config = dict(
    n_layer=17,
    norm_eps=1e-06,
    seq_len=256,
)
Below are experts of layer 7 (counted from 0) of a mixture-of-experts language model. Rows are named router (the router's row for the expert) and show model dimensions 256-319. Each number is 200 + 40 x the weight over its row's rms, rounded and kept within 0 to 999.
Before each expert's rows: "comes after" lists some tokens at least twice as common just before its tokens as in all text. This comes from a sample of Wikipedia text that the model never trained on. Tokens count by the router's weight.

# expert 11
comes after: " |", "|", ",", ";", " in", ":"
router,215,168,238,239,148,179,258,174,215,172,257,217,215,117,191,184,174,187,231,231,196,203,209,194,210,256,268,191,285,198,152,202,204,218,183,182,151,129,195,193,166,188,169,224,214,227,182,253,211,244,205,104,250,220,252,166,153,242,223,192,138,144,204,229

# expert 27
comes after: " the", " and", " of", " a", " an", ":"
router,242,186,230,286,181,217,209,142,173,158,218,217,157,235,196,191,186,215,183,162,220,174,211,144,162,210,248,229,224,214,196,154,273,177,185,163,247,202,105,230,191,168,163,214,196,199,242,207,228,218,254,192,169,197,268,155,176,272,222,202,192,215,240,181

# expert 22
comes after: " of", " in", " to", " for", ".", " on"
router,187,148,238,189,223,232,196,192,159,234,159,265,255,196,245,189,221,216,192,235,236,217,250,206,221,239,215,273,277,195,235,153,202,281,277,230,154,171,179,182,146,172,241,217,198,211,217,230,216,208,163,205,213,177,176,185,216,176,183,220,155,135,260,262

# expert 21
comes after: " the", " |", "|", "–", ":", ";"
router,258,158,194,188,217,214,119,176,212,246,152,236,246,203,171,191,202,174,221,170,274,96,172,242,211,190,205,230,158,260,184,231,237,244,199,177,196,186,216,224,167,190,214,201,168,223,191,239,239,180,269,108,193,215,244,190,140,189,213,112,243,243,240,215

# expert 28
comes after: "-", " in", " (", "==", " to", "|"
router,171,231,185,235,220,171,233,142,288,157,199,181,220,178,114,221,208,158,178,131,200,96,227,202,187,204,211,165,231,193,234,223,189,167,216,205,208,189,198,196,143,170,230,225,150,226,136,210,205,200,248,189,184,197,177,177,137,191,187,200,189,144,244,224

# expert 26
comes after: " ", ".", " (", "–", "′", ":"
router,281,184,229,202,212,241,189,154,229,166,252,157,236,166,201,234,200,186,274,205,221,225,272,205,201,207,288,217,230,228,225,179,188,291,270,190,245,254,169,212,140,240,166,206,138,176,219,153,219,208,183,210,176,238,229,209,134,188,153,141,198,273,232,193

# expert 2
comes after: " \"", " (", " the", " a", " and", " of"
router,188,156,205,182,178,228,245,179,241,134,222,216,220,228,156,227,216,183,260,193,248,151,190,150,142,194,260,195,220,148,210,182,268,215,217,236,195,200,133,177,154,215,219,190,160,217,172,167,208,172,267,176,158,242,217,217,125,248,169,210,218,158,271,189

# expert 3
comes after: "\n", " |\n", ")\n", ".\n\n", " is", ".\n"
router,265,208,194,219,154,266,113,180,275,189,115,201,180,235,136,271,197,195,189,243,271,125,169,206,168,309,219,258,177,202,238,233,232,199,186,188,222,176,198,183,196,214,240,221,137,232,194,167,273,134,223,162,142,197,186,188,228,188,187,203,165,165,194,120

# expert 10
comes after: ".", ",", " he", " He", " that", " which"
router,137,197,201,183,101,247,229,220,251,219,206,176,260,188,196,152,192,179,222,189,272,176,244,223,196,212,243,216,198,191,290,247,200,226,214,112,156,168,151,263,174,138,214,248,186,224,165,221,198,184,232,233,159,191,221,204,146,221,148,227,157,97,218,202

# expert 5
comes after: " the", " a", " The", " his", "'s", "The"
router,174,93,181,223,177,202,188,223,190,132,190,219,229,159,190,179,143,212,283,205,228,175,230,257,231,209,218,226,186,164,242,183,213,172,244,174,144,213,148,199,131,170,192,235,157,255,175,178,208,207,209,148,223,252,259,239,89,218,149,224,176,242,248,209

# expert 8
comes after: "-", " |", "|", "==", " (", ":"
router,204,201,150,178,231,186,205,141,221,156,197,143,252,153,130,242,183,196,169,181,252,156,200,174,266,288,207,218,153,216,214,239,155,219,210,158,188,194,230,210,124,254,189,214,131,190,181,188,209,170,219,188,228,168,238,183,134,232,191,246,189,234,229,214

# expert 29
comes after: ",", "-", " of", ":", " the", " and"
router,239,170,200,272,160,284,196,147,218,165,160,191,175,228,175,229,207,178,265,233,294,154,203,154,132,195,257,232,228,203,203,229,192,190,126,167,178,218,106,219,196,190,217,264,148,227,257,212,223,140,175,174,114,270,188,215,190,196,196,194,206,162,222,190

# expert 0
comes after: " |", ";", "1", "2", "3", "0"
router,199,216,238,290,143,234,215,116,209,188,188,207,211,111,192,171,203,206,214,199,261,137,173,121,139,211,203,219,202,189,204,205,204,221,185,238,221,183,198,138,196,203,188,267,143,244,256,185,137,202,182,141,203,183,138,165,135,280,182,231,222,211,251,282

# expert 16
comes after: "201", "200", "202", "199", "198", "197"
router,220,138,241,233,220,234,175,235,190,150,233,262,172,204,210,148,288,139,223,200,173,192,242,215,169,175,204,204,178,290,180,164,221,152,196,230,126,177,155,281,212,152,180,160,195,227,264,192,265,248,302,116,142,195,207,225,193,168,178,229,167,182,240,172

# expert 23
comes after: " ", "–", ".", " (", " −", " +"
router,166,229,157,205,161,200,223,153,194,244,162,249,188,128,167,255,220,198,236,134,241,159,192,171,180,191,240,192,217,128,247,178,177,277,205,215,256,180,149,195,133,207,142,258,189,266,194,269,236,169,226,224,154,208,186,183,215,240,224,190,157,260,213,285

# expert 15
comes after: " was", " to", " is", " he", " also", " and"
router,161,149,253,179,234,177,210,244,204,207,240,178,244,125,118,193,263,204,252,115,184,177,194,229,257,197,212,185,170,260,191,245,178,224,234,179,112,166,174,317,217,203,173,188,218,245,180,225,184,212,223,206,139,126,159,150,232,123,110,243,243,240,262,188

# expert 12
comes after: ")", "0", "1", " |\n", "2", "3"
router,198,209,234,295,214,215,179,139,196,167,252,230,231,235,158,171,187,214,227,254,213,192,183,211,219,223,219,240,150,235,181,195,180,203,222,229,124,110,161,222,174,151,192,204,163,189,215,233,259,206,215,193,202,223,259,200,203,200,206,164,196,198,209,209